config.toml
routed_scale = 2.5
balance_loss = 0.00987
lr_router = 0.0039
norm_eps = 1e-05
tie_word_embeddings = false
Below are experts of layer 5 (counted from 0) of a mixture-of-experts language model. Rows are named router (the router's row for the expert), up (a neuron's input weights, with its number) and show model dimensions 0-127. Each number is 128 + 32 x the weight over its row's rms, rounded and kept within 0 to 255. Numbers have three digits each.
Before each expert's rows: "gets" lists some tokens that make up at least twice as much of what it gets as of all text. This comes from a sample of Wikipedia text that the model never trained on. Tokens count by the router's weight.

# expert 40
gets: " ", "s", ",", ":", "-", "="
router:097089159164161101129166103088165167096116117097152108107162157104097101151164166087139093158166154152169133158166102161163155090151096157105164098152093157162163160169099110167105163094157163167162174127182165098160170099109142094164143163090100088102135167161158168095162096179105165138172161088162096168096092164128090096089103095178090104100095107164151160165109163168152141098097
up0:162168128084139147093112107103143056111117141139108065083109107121121142168137076094091154155068084144136092135139142183119121127160152141112119186141202124096095158130135174124108084115125124154128071154126171199123131168115101140077112097147092190132170116124102087146193173123072152089167104147128106111135149161147041170098171135114125097098141072100120110096104114170094081114162
up1:093140132110101102153194182136120139158114120157146107178146105182118173134139134151104205123042197118057127126145143095040175099160112072108096191151098079100117081130184138122131129077121109113145104136188120106164161148094136094123075145136140155090116185165135147107113111130115090087127168164124115133123168098107089097126111104159110078078136105109132123111170115128160099146172
up2:143079148127101104106138171119089067122101185192149159114149112122133150173134143145162185116112124125133098078156195141108076091071172104110190122098172141172102120138099180109085170098140152131144090150188107061134115106198101107125151151161136126086129136093142115096081163081166111152107053133041153096134106154132101126108144170119091150133175147123156108166111149143120105140083
up3:133122120134076174147140153124113132120157147150180106159118083146156106182165134130135129129127173170140132107159156080155180123168116104133112170132155143085080137099122109135157081118101183095043177168119135115102110075140117110146147089181173132163136128169128145170119123157131046130176178137162172154132164156136159097129114074096152093080142134180020132139091156150073099171129
up4:149137161041141119118150068103138111121118189139077151125136102154211137121067129127128116092163096136135083129158178102095129096070135073139142113175087071188139137123148151189131157107120131172069120156153135087098102173170119180108159089105185118114187132118086115101121144126143116136181113123109137116113109169191113182159136152112110112107188046133135132152130099128142123099165
up5:137181201089125114078131089167098091079112155093187138160099142108108141154096153107091102126072119106211123131088134093130131170087131096122141106063149135100099064135123105113134100121148114120136164136129113092076095119157177104104089152177192138117184173110109145176161159109134110135114173161097118158153184157187162188136120130083128063098123183137131092104151102103137135148082
up6:136113040134139112174067152117109071122151120113091130126167101126179094135129154153106178142086143129165113119103061152109084113103127118114109127150135124169123148199160169084151172163145094161094110114157129156006114143113145145167111082132128129127156141134121133110113093039079109140080142119123176171125122103101154168180160096095148100119103172127106091148184121131165158166168
up7:140150170137138175145127087067075116155111149140133127086097190122119090131113164170180171179126053146174121134101128137127131084217123157155112117134184161135158114154152089105133127169076068142142093125152133119109143105131092117108120192188138123134125198108153157114169099173114094141130101067105103157149173108117180171137062126113221106146125147070148123122128155108131135128135
up8:115119127130180136166130132177101114140144160112152242145075128127122094135128141150124070133051119134108140058150142125102116179065126121072117119144102174178133141111185183123055116137176148136118120125072093206075154186113099113137097148171096130111126129110125098141149124137058115099082150146121149072136134141142119092101155105069110071129137138104113141129149124094160159151081
up9:142078148143114146109111137152123122199104167165066166122130105083101087109090136109074125087117173145154103096129129074132122193148060177119147136146193209141118134139092093110082142124158158022126143117133163128125083108129144120110114103154086149087136126117061135119132112144159118119114089167095190148099176114165104109145147119161130110192167114100097108138139091087166150118197
up10:129191081159136128141135155136158132117120167096178157149108114118106109126144129175103144146143142169117139107174161145077109047114139105141082119140182068146133147108136146197109093145149175130113138078162137090127121134129104079096145143165122189140171073138166110085120144169214125122101164102106114153135055097121202195120089090112147058143114118093050114141173142111143141122120
up11:144160064164196116118151154132149168147189124113148125100167172117115078102183107166148194135106160092154114096128105088132217143120094149169084177104138100127116100110111196153160176099162133110102062139104140100144176117110085170168084089153138160067129098147135110135142197114159168145128088116188127139162144173163125145124175161131164157124093150172116118133162104104132099094137
up12:137158201120120079116138110125113162186167110144121097151100088137078109116115155101095128138147165160094123128088170148152056155114063031130174172132183147134130122056120132163138165102149107114157126111128134136118124121151180177141089164076135102047098120090135099107135097181102109132057081143164141169144158055137153135162115155127111166130085130123128121143176074124118147164139
up13:102069101136130121104126082133076085175169116106133105145171088066156171137095114110141129155132120191126135118098106179136176141134087077146099184078146120131084158097158156078116143167152108148087148156159128160116125156124106089156157154152075099154115088148140117138150152112149152112102073121099164139162127161157191096073115080141039123059228137116127136125142095111138124178144
up14:169166075099096166107069098138133140125067145130141151118141157153159100165113113124126151160136140213113090124169167136100098069154182098137151158133167132131116167128096138095147064102153062128120141148114121120159130117132164162092202166121119141151143080098104145134025141118112132075143090165100150163097093130154194143148184151170138106130114085089095100110144155142142052172111
up15:119102136183128105151095145116122105155081096138166134055160146171136101149126042119129152153161135125110096136143146133034114148118094153128102150116135096149106081130147107125121152149086144161144168180101129117091156071123147118135138158132051154170166090090119153175088103160099117147144105214140141106226088106132129140142117109183099119117112067063115135164123171161143169174144
up16:101188098138082141091098122135151113121180147161114162049138172130179107127136087149114114173098163103138218093132095158155107072104070150137120140102119101142109118098138214109064145122135174156112125138164091144078155128163129146130164121132131113097173126172135162124122101147115118086090073135093074161183125123186114136131082130128187192154150131068159134148170140173116136089108
up17:123108071120088154165148134151057104147094104121165135095173160161104095105118172118207187121083140091088133139133155172123123153158093092113175155044129121161078125092108088119164061135090114125143076124087128155121128120112115094139120120144113184090134119149126125092113106210090179130071065193109137077188101144152119139086065138114122145139138125146122145125116135084148162112108
up18:120145092115152121107121106120168149178103168142141110120115161156158140090157109108106112165089124158199162106164073090057067131114120140083125185084079134176116165109136172105145125124063156159073110164112123153089101104094146107184127119169121161119062101057154145121133156192090126171147129180084162180165098105185161125140119179131127167134148082151142149157168139107138116133086
up19:109126149088085077116123140170117197145143134127119149109225120161124178087144101093121087162128206150155068119102154170110118158135148124167120149166113122146121089053122165064091189089141112168082117116137122160118135130170156175135172123105104129137153127123114094111207131171142127104077151146111165108135167134113156172149117149179163110171129116085115087139138152102130090113040
up20:111151111102134110087112086109080123110077141132162158107116176156108153114078132161153149133084066141122101112140122163152079109151133091142107198137135142155165118105124084129089205108137118104125136089209136080145126121168195133178119147087119092115180090151159086097160061196070092130075143150106142173126167134127165144138132131135062082130142123144161111152140097074151069142175
up21:137090140073086149099125200121127102130156131093122139087175043143100145165109107178106154138106127120114127145088155117145084145106175092178141124085110091141108067149154096177095095116123205138120085101125128160083140167084109181087087127120134152135128123127117125161224099128088093121145148154115110158132112104121125144067159164147180123044187105166123164132123060117117111146154
up22:148160127133093138079149123140079119075180128065099115141097122157149130095151093102131066179106127150098140154102161128152127105092062142189072124101133046087194116136081139158128114150143123116137107183138082160137128160122087146130205084177100136107090093106141054116148106156140092194134116105050141078130110118156142131100115158113158157112146081126151075193112133133117121127115
up23:096142154122125133128128116164071100115105093134131069132156137078136138159139133109156192125151164130120176156113126125101163143154098079092094122147166167151094047066151155074144141134165050117111098089119135094177124079143147114197110137162137153096137136099183144088142127150156102114110139119217109127154180125041136081129143172118147124125136117043136155144160170120074138086137
up24:105148111152111055133164094123035141149106142166132123130078103071114131148147066120114133121139098204163119115129136093184115168141141095069130173091191161125043151120104190106128135110127116118087144111152135098156195129114118105125143203117195097153116129168171158113109127137127095139129126165109157084128128130123078189143150155112123143169122144146192097130148137118116063072101
up25:134130184198119103145140110115133153170103144192071134079060037128146154120128186141133124175089147142129136075084093101083103121135101076187120143134165133124131138122133082097148153135171166180095167112103072118164148138145119135138107045066126144150089068083124144138120118153090102172129151134163151141133148110126131149179142202172086136131165102153142132107123112133067139131158
up26:122123084081117153124134115191145136208110177162157145110095105119081080129165111122153174095158086139119108122154152188085111138103175076099134193080103135122162136106143089133124139177095131067101138096114134098122142122105221172104081100116106108192152141079150075201136146131209172129135123182116120140119143134089132153161115081115118164108158138090147113142106121132157114163174
up27:137130164094138116156141176111083110130122151138107104120117067105142214168128179145112066133166113086153163165146175080076155165105139107117174159175098118141090179129185148105127194158106156169156131174090122151125114150151182163131113174140082110153132170153147086161132128121153068139119182189127164179158129166128124133141112161148142140143124178175131156111104099142027126145113
up28:158155091123098125177076168154152122201140093159167134113056117154190118102131096150184107163040130155147173162174187098072104096115110097113122125123095124130076130118137130116140120171123073139112152153115077133162136142161108169140175084150101144135108079120086125158127098159208173133162093159143134095155105143112154075092150105091115075170152127157141129183152111136129148140069
up29:147140092114076114145170117128089106146167140156109152106116163189174157096139147113168153133156143152129120064132159047104078100160106126145129155145162102132123146087118181134115107134116116117141135144126076180172072143114119191158163116166110098111077111091061130185108114082137129055089080124098114140149083134165137179131152134113154094099105113091077195135062123119139189180088
up30:086146098092119138116086093142162140160113180096113140111127156161156132123090120120123104136162082125159162121124134135159096124140055131129167135138169102161120074171172181053070029131145165139110125114091087091139137132108147135098173181114166154117151111143090114113139138114157121090181083172128112101164185132147067185093212143155173149126104091125138141110096092146159098168069
up31:067137101065159122079101163183141107101160174148136155134131143091095098147152146141143167186171157125159090155150154157095086122106166169125050117159145119160149138125098171154108156110134155105138142139123091107122141126119162103091059174146189147124076118107119138166100153197120160134120076170141174132121133118153102146126166152152151161133079174193147074118080102155114149045185
up32:156159116129098129169111097151181151172139158141139096089143144114129113068111119145147154095088103134098152195115156081120101138110079086094171110093145116181174134118081115073155131170104124095164109173077123181122119092171137107076133136135146141148086213091156219114165095168154088120133080148095113124166142077151141139156092101119107122108177150096105076167179145107105088138081
up33:082096066077151157193109148131151142176089071125116155125103133084106125130162145124131107135118154143125168093116101149095106174111150103101091148088138107159124084130114163176130062083102122089151098107092038102124137099093108144091156157120153107126094098100137096095162107098099128114087105086101127138073203158212167212147125114174158169122123168131093101146146118105114146072130
up34:102104132150132129117071201103111087162173121144193163072119182095169136127098093121123130166140132114112173073166071123124167109128076160112104118130129178129168147144129208122129126133135065183112112115115094121078152148142123132207124109112111166168158051132162095093153127113124180119115052138144108127115125141109175111141131130081123139123184161152110101075186135096097102126192
up35:151138163117124128094094130118116118137142063143087151152133109108162136128116086194103128175100101155155177076139136084150169179177202146120141155130095122116070123148127126083183106106172146140102109138155128151122131058113072150154163101174197180124123136090167184076100162149138129122168130150087137103105081101126147135116181142075141118133120152066073127056082059122114151141144
up36:170097124105169167111090126126142134173137118115116095135085120140151135025145133103098131078093140135150140151125089113129136123158141117099049180116104124176119119132168124151181097131053156147132173129117172170166079171152143124105223126126169134176154128122125053171160180111085100158092133136154092125157129144123137130155136110170166183140134138104088151147120133130151054159050
up37:116149184145095116104075133106105121118197148101134112121107102166089084141097110114128174095154173144093112138145123134160109122108159160176128171119183116167138114126167131135081186183136099155073108073190133141134089195102136142186195085138160116134096115104131070103147066160110139182141169141117155096121134062150107091109104165126112102185130078092145078142124097167094140125189
up38:100128125139050125178138176141124168105132128070117173121144163147175157112087128133115081152091150159145134109161186121147128157174120128127173197108170171170135047148082180081120173150104137095114085148083150133129135109097149155079180136122110131206118095125126201142156139152131143105083141121069137142136168129139171152107106117118201078093135070104131163138159082119165116149114
up39:118134120108100163130033184076095138117098138165116073084085166069161116126151112109132123096142050148124147111176160140152140164167131135097071155154080136136063123134143105109120180139133137087092124116196167155111118165143085145122134111071144173100145018130140107120117110123138120097173140152112122057108124169112111143120117073135147133103112155083140128136177196108133111093150
up40:131131087083104071048071114125113112182158170102146135104130104132116069070156145134122162140089070138128158098076153132183124137144179146140137137184114143174112064121088078085174171165115139118107130138136114089157164123135203118070101116108167097097087102096140127161104154138093153152146103164146123118168111145209125133125175124192091061105123142159087123101160123152130160133129
up41:146146112079165106147148155113044156134186122129093172109074118112183115165049080107110128122106161139131136119061157115111199099142152109140132134154164105105146143164138120117122133156144153113133093162134106150122100138086176122117073103134144047137171065144108175172114141214092167095133125120143075084139130125119139164112167204134173109120127097100089122100100156100165076096145
up42:130147147145111216122138179142063161187112173162113164176152101136112100147165146128149118066115109117137092145145128094069158191113118084135134135116163134113180098134130071102145163120122144115125122123165093109161140137186111187198128147110127131161136100129136140105152087124183111152148129141135155157101059105150205102149152158032158117125125074104118117221139096142145106146121
up43:147114103132154108115129139156119083104171117155058127145158070142113094142151137169151151142053124170127175080155124127117134131184172111132163188112081121139141152125110180119122039100141117078103091103144033079120081118097141097105083146131051162138123096165126164112163129158129089106119159153114112113115125145137178113082130134071103093152140123156119072128083176093101189159089
up44:144131072119067120145152118141062070167169120128178099103135138130107065132116129145082107139147151094077098165134139122049045104146179161145100160120110182129079142105108169144132119195116110123172124059080111135135140141129169117160096140155131140154082160108109121102112121154154173172122072154155172119085138091176108161128141154113120156164151146191128091088156163060156153136154
up45:100140168093142216159133115125074146147071107156158160142132150141120148113110114155138154086107119125090134121090093182132195080165182134148112150138113151137099175180090099133106091152174038128140180207119129103154129108146147159102154173151101070148101166125120094135096099135160127169132169149140174066169113150195099176158132172101110095059146156152100137124137144111142123101141
up46:091191172144118168130107151123177189122098090192113131144134121085086170162096125147125150097120129123079156143126155058033130064081105151108106189130129070089083124130146154135111100121116148100130132108104144058165148118156147155154102157131075191102130155119181154117157160152144158190094136143158120182142123115075087166095087097143174084100143160115125111120107086124167132132149
up47:152142156134142135123128043189142098124130132089117049123120143173116111053099102185155171098070097169099140064112108123125134143113129087131140114116126163140114109144201117133071104139160082082131173132139123149141116136113147136159160073132127172183139114125103154219150165128098127140159137167146159106157138109163079154154151157189099177059157188165154084152152135162119141139127

# expert 120
gets: "is", " \"", ".", ":", "vi", " Vi"
router:103090149167157110113165108096161155099134134096120118122166203112092109148162168086135094142165149141167139154165107158162150106152102140127154098151089149184159160172105111163114159081153155171165180134163165107157170103111150100160139156089104087108124170167223177099170093163083166119160163091160097169100094156126088101088111095167090112092091105147148160157111166180141159095091
up0:138126127091102136117133081137082113140177148111143173124169102180081168098054138133196156131097094130128166130090143098065114124088075100103114126075133153208181135114120128177128119113147098145124100138067103146088147146122115092111090112083134176124053112102140154105186167155131115213187105110096126121106122179117184112153149091153130171110098080165105133099108164086102140131121
up1:168131087069130170099112134155161121181113089126124096092158153177148192116144130092095122111137104087127089160072123099126181170130126105099132147195133136157102145152113137163060116129105066107124155176126072161105052196185131110118151144138121112084178128136181107116116109026128080125167128131158166140140100128127111137123172125092100164165085122129053154136139086119151109129144
up2:157130176116109135082070138193106162129111122112150178086184163092090165133115122154144178145064130127084141174164112150109162083098113136169084187117160122197163148171192098132126148069132153103090150147150126141108074148098154119069125140161179167101119130120204162114136151166120141121143105144161158207114142138135164183151128088168132148136139126102171125155172110162067125140125
up3:114217148153041111076085138135102127098162144165081082131126102138094118172127099196121103145132102121108103123133127149101131156129127114160122153192206111172151102142153132098182121143165127114097056119098116077125086151092152152117103106137124111173137085050138177165129086131156162116137109077163169070152134192145116123092115171109114158137163119059121138149162152140132180130115
up4:100153179068102165106091089144132126160160164095115152104129151052181157155098106139098111110126098135143120128167137136090137124097132158118136078143122077158141121115171170069098163076134107136118080102147125111183093162198171134082181178141129100132060114192114179082087105117133086122128078084112097174076166133151162113168066136109141113168152143101081087165110140138140135157143
up5:109106145129110154133150161104122194138172081159101170130105122177124146120100091126200180131150130094114131092141102099178151092138121142126126174114159065161186213066226135155108144132168113093108079121123102091131115150096163141132179165173118143163144124119124068139061101121121166092109117106129145161134126126099171139160134141161097079148063160135175077117118165143134083171140
up6:151120164072192146163137108212140182097136167124076095142190140148131125092081138158155102141160139097126114107124118110136154139099151137171112124097160101068169139158082162072065114096165102080078181157171105109138102157150159165150121154084128147113112119074142112103095083109098131171101099199143135127178154120140153170111072113109145158154136126148143166180128120089136214142142
up7:135164075077098084082154169123167102112095110116172164190159113101076123120135084191146075134190113111100128142140099085097096172152094175141095223193167188126159135110127122160105102135082168106103119107169106159090134165085079135146073125109119144145154138109144145150102082156157135102155165108112109130130142147169150094158120118089128088094169112141142114142119080126126176201112
up8:143171145097100138110111133095102144094133117141171160170115186161060133127156135147158092123115061133155100079136141108121071118069130128142142119193160147113139089107187111180125117137119124110089152078152056068190135128097060141113141155155110104163086099122140137143120141123090163105142134141132154129159143102170088069173077124086060116157120131121160097067167060157159073152104
up9:117168110165135115098109137176154139199094088131153161108104106091221118134168103159135100126217081155117122175087086187145130116084119092094153141131099120142130134126141142146087159104135185112040073123173127098139131184158177143148129140095124101121156111134149153109154128129169090119136132170070145108065120136165161159134097080104120136132184096142103141172088131141108096142050
up10:147166159153154146155123168174120136104104132166103115135141187129115125075097154164136154116102151107063134096084113201131138108179098149098168157103148133151125124116080164185096120100172117099140124117104101112118171117077146151144083127145253134112176118186128118164152095135037138139098134098135118171158154193083167130144179142129100104097159163170097146103147110127158106178136
up11:074108084172132154150189114134123145109150130125124174138111162138142155112181123153128130083150122111103159100108142105105145128179067074115125099047160108078075145097128099114205190151087154141053150121136120176152042103114103122105093106166133157132129090103112097123161137124134100170080123130064127142055091133089117167172150154167157140112123120164120163138122167093100064149143
up12:146185140111059138061105072122156103147152178147062140136133147165110075086140149166181086071142144128133122136109144120122158075158065114173123121182165100127079137109094145133134155159082110154108105087106096118203075099104074101123134155147147149143149158118146093145130166076120103182118158134190118097158110067144148202164101102138123141143097099157115151193157113113111141095120
up13:108126114062136152162115065083116125131249118126165142201128110097118138132075086210150160163195140115130143122150169112165122201115155062119109122089132096158100158122131119150166076147096138121112112088096105114182173156133101121130148098137153118122165119156103092107131109157141119174087148179104129126161143095204136202135171155119115135128119170138094115132106102157095121142108
up14:065098155093139165073086153116119171118130152120145106156125118124108132175130081114136070143126177111101117153138100118107119135112140095050210136117211090141115173114082135120090122149147156100119101130181094193130153130124103148139124146100188144180193163114153142074136129148129178168174098134115187067056168163186159096148090106097105166156155111104098156134133111122126129147150
up15:110149133156153102106094142111125127210156101140178184238110150175124132105169135153131081075104118165139136167188094149103112136147134125130112106118160116138134174110215083148138128148147129112090142086165123055154127116153119054097150137104096184168138151082090140117108126137115113152125134146109160173109154074177165095095122136158066115061157104078105099122125125138159083142106
up16:146121167081122158145082137136121114069119153099182144101159097144115127087106114091055121106087144156115106093119108158095188111134105071119162123117154132080114139093183145074129131141139107105112108160113144123118140127168128071098073089174159077143171124176181178099110140080118138180124098185071142127062105171150125113055127188131147186123136125158156088115085091091143145123183
up17:137121210068100196078123180136086161169115157118149172128148122122151160103100159112104095082116154092136148081090069103174161138159136116120142096128154083155105135152122120125169163102168131111151134121092164099083113102211131175114186145092161168094145105091123150152177158193147107129137099148170141116102178119109161121151151140176155190081092105150117152085156128182111097171149
up18:164132125188152113076107136107095096102178111097118120165120084065224175104153142109111163110120100133079122074151147087106078118091146168184128169102176148095159091129207144070124135133124101093083131130131113086169128091101111157111163126131164140133133106081095071139086128157113112104128170086139094118085060192092101138118043115114127155135154115109139124113117175110133146116110
up19:038117113097087124111106097078139086130100107136126123118179128092145146150098072207161134107049153143158098070154109132072144088172168120143103122154148176155114167084111133125119088171103096130093112142096146179110113160189116140086137157077140104121134147149110101081122137197125111136085129146115108076119156157229136118096200155119119158114111108172144108119132141117137135142185
up20:047067083089122130128123112150143104123102158113178127071136164112145099152084125135134151100116128141158102158118132087092150088176133101116148179122165138191104145156144135118120101119108090072133159152160140147108058156116117128060083140171169173095113125148159107161044099156136043134101109124168134171120085155142171096155112125154112133122166205152069114156102148095143167071141
up21:103157128154094198100172105148077190145099157126161115184130102156100172145125078142159144149182046118124129115108080115127120154130199140157169122101137087130117155093082106169152072117055121138124134115122118156127148125140178091133140117162192052081132122119096152164156172139154143081122143182130060105107102146144134114144136115124132132140110154217163118132091118132144081199129
up22:142146132098113191115091170107118120153145110062189176126165157111170103180135109151104149115094105103114191137134079152108137073135115075146091125160178139181091143140102119082145150141098144170150151126142179173120135171112093142147151196127136133125128126161114143199126104127129160180070144196092141147146138076142091108096095144181151147105074126130157078116167059133055098148107
up23:143086150132119158116069121168128111175095161192204184130116128126137134179134082130143134118169086106096108112166171129126111196181142129066145111068085150069082104141058139128090137111071098097135105121125141101139092094100090147119143101130125144122086076148115111215123142154146109074176090111095135105093161136100126201103100110128130150074112135109115122110158103169115153191128
up24:087178131134130126116122160106138168137172178105131154129086147096098165193125118174100125163106130131156143123125188142130122152115150174064136155170166135103048133155139109094138119152149123145116172075203114158094174165123094062179200132113145146077144115105095152125168074137150148126121154115120146151136149148150193167100148162027130149128090069162170123151112085087131110143109
up25:115138135136145192118076126177122091203148101119114154074111103121172092094188185178099164150090128132117126092102114196045121159101119145158123108129124185111105093100147154169127124097131116118125139100182184118179141145137157123076087144115133110162140151179132142132069086174132083085112124115163102119118120126090138151109101099073141165145064176137143160157153085059135089112086
up26:155135121122180147086142115196130169167118151113117047136116135097125095117163111125114146102174131139151149198123108151140150165089092144122104204194195124097144128090118143117158099118109117115076101113085135093090143158158124161145116131139125131166138157121101111186141134181119176092166107175160072034104093102184164088125125110121138146097087127154188108073152087154140138190129
up27:087110080128107101091139131071098147114181129109103124141118163105121143099133139202122127137129101134137113143139132076133127178128123079133101190135123134148086131133147182089105109179138214159068105116124080083123147159110152147147166169146057116094107113128117157147168199143153139131166147069126097150177166152158147136135178072170179100071139155084147088166101125148144192193149
up28:145175095108122108132099122140121128091181146142147140138133109128089116133105126121152157114139104076126137128110143152088133186170190028066095127075111162119091161213199134129133099112132109205146155131146042187147070200094132155169154162139067143134166109077084103094103128114124090142137152131154127149141102137190110120104122133161150151095121120103107139124097117081150087110115
up29:061165146174104142089147109117069075094100141176087154094068177058132082129105147085145183105135130108146105095142128089062155136081130178153173187139135089136080150132149166086137096118107092118120101121127159148155102158141105121155150128100087126151105161067166090173115113136082154114134153183148158155136134067139123116111139115144099106155099144124114151055098102070168190161135
up30:148103164106161140150057095068113095158142117114167140203104127138104111171085084131219159147136125186070128122112112118125076126150131122144114067170160091074126122112114111107106153122102111128071145148132153160124170123131141158122164113170137162087146198129171120187097143118172166157069167129116119125079178103078072108150105161121159162198167099124125150119185159124118106107130
up31:185166159119138153156134058140161089142150120097100098185134057148117168130126114082158138089154144138192157133081137172157118120127154104169130208150148111021127163155137152168079165169138081153140134137161087155102111161158147120125062147140137196098096143114101116089135073121146124117139143145169163090097104075089096125153138167100101128168158138152109158099141096111164078110140
up32:159144126104117163207093168089108101123101158161134113163077169101064138091095116091109115168131222158168126131100125095111103156172154190115117076065139116111141094170155134116062148158143092119093115155151091103124102118142107133110045116132107153092132085158085159135124129085121127093102105144129153123135161138068099123169150076162127137088199097152085088073121144126089109140159
up33:161173177177106153132107193158124151153132103136098135086129109123104148130083118200112187120061123144143070142111160084134181176130105151100159135134151122185143125127196147136112108144086137147069131124138137156069147145096160124121119117140143176184118125211150170163098123138097151230157139142133141155159151162142073088147163193120113102163111098109108123131146139154073091081134
up34:163170136129124157101173151159102125196077168092113186074184115056134146119110173151203093144106162085133146114141058091084115060163124140120135131121106152109145102088113165038096139150182133155123105139138115079118073155097129128155118063133153124100126140125132140119099088174086157124161133130098139108122132128062109173145129138141164113112116125088172202157153067116136137143150
up35:129138115139142086170132173124062110159120125131110117113136091136091159130092091090149129137144093175088168114084149101124123128139133171132165197140182124180147140094146140147085144141157161138139090119124119179163157115162156149109189076092126132155064133124147075186150138093113135111137149135124153070119134088070101151120226171147114154119162129123186150162129161169241166148098
up36:107097106145140093037147156101112135150147170129204085125121125108100142116140119187135149149123120159114164100127152148083099118131116103103102053205161103146123150129142120091121115136160118185123131166123127179076116160054117126108171112145097174080151073079118070155184185184107171157158097148166076098121144105105069150133107145135164146158124174168120133093123091073114117152123
up37:129136096091139102120098106130054115135211215088149109191119184105134056091142076141089187133143105118132156136116138162161183169136143087129154160106141111144104106153165131090145153162098176156112105157096085102111086156100089120064122105106123135077100151096121073157169140124072092084075147088150150102157142086131133119167154132151124072152154123137090090126124161152147173097129
up38:185098092087089143112119150165176159135132106127115147144127148146069112164127059154144141152140093094142130146094162105191047126132153177110195161141147113130128128094142127132082072181158162137137170110175103191111124089182122133133119103141126163156186174137113083153107136152068153111094115157182115123067112125169175146120217075119098142144078137139158122164102141168111151143105
up39:101075137136116146113070158142122136083155111166058142193122131114082147074120089138151130115123146127111156106080113202056115165065146138114162116117154167126129102150139078087140076181113136165165122146101044150101110139159154133147088135160169131101128193141147122190170124133133174147139082090126156123110146154146160192133140106069150136140123185140208142167110155103148123161105
up40:165107136080142155145137099109105104146165143144107144059117080110140145104121159191071173102129095120107099121061100096172105108095121151169196056126125107138150157133176100161153119166125090102118128103162100121097135136131165151134159097100128120143142132120145155107143119180116080147090067168116135078093155169157156194140136107200193143084176143197144105165114175128079072118097
up41:026142062147137143156123103111136117121105172170121117092107168082103104102099098168123134154100165177187111058152187078135168197163147129097120125121110098111109132164111066069115139148091085132095130101198102127130094159154104128153119109168145166119106192144135120158127124181142164069120115103107117105147119127127171202161127095147162145155132174117118191172151155113161137138129
up42:122129153098165156083160141132112072166131138113125137143112082116150103099179122109220110134127155135094117142118152131105151151135106153187148110133179180111132108098124154113137099130138100123040148078150136135153122128041153137139187109134158107151104143101108121033160129156091142119113135104159077149142159102157146187078164149096130211132099169177112043119115086134138083144174
up43:168144150155070139156122058065092137124138103073108203119127154085104139135148084121158122095138122141107141137084153186162138128146119145148075101084205101100128137158114161144115077208112096090140136130124138106115104170100144129142117120081105149161087148102146134156045147133088127183089095132117120126142152119146081190177124135125175149147155111155110112139066101130163143186046
up44:129139098115175113130100086125122131122139169089246112142128097095209124114130127137123169099173162112143122080195080125120109128133147151164139125095119067111125109120197147162140097123136104066110131108131144143085103208173099141131091125066167076122129122144131119137083150153061049139075166118145188124120116094107130136142143147108144115151129093144095116149165125138050181129128
up45:076101158170125139196092119153116113185204128078168138105112111142090070092142116130141163154146104183140120135137055148168170161091173125122111167147112103122129106127108209147168171098136098052115111089097095126136077083161181138117101121164128197124094116047152123109140130122121069101129079157076125098123095082110116177142098137113142124153181142139123108124133112157129139128083
up46:149159082136207147116087116148135145163123146129136132174194166090107151116123141136121168085165138076178177126132093145103163129113095077144137190123169151081143163095125125112101075129132118096085119159113148165091096129154127134096164098139113114069135169069107168078077145170164158059055139100131193111144134103159099144161165109135190138137128083159119101091145104072081148106143
up47:106098155069186102140144153141109162104106117161090096092160155118102130135141177155138168094123135150163126151118105159085107134117066131101170119117149122111169127145173108097116113120144143173117115091118182137164096139080119176170074138071095122095164155131195114174174220125138111190141166146169092114151120110142171160157113111090139164089169091079129126153164080082123148219154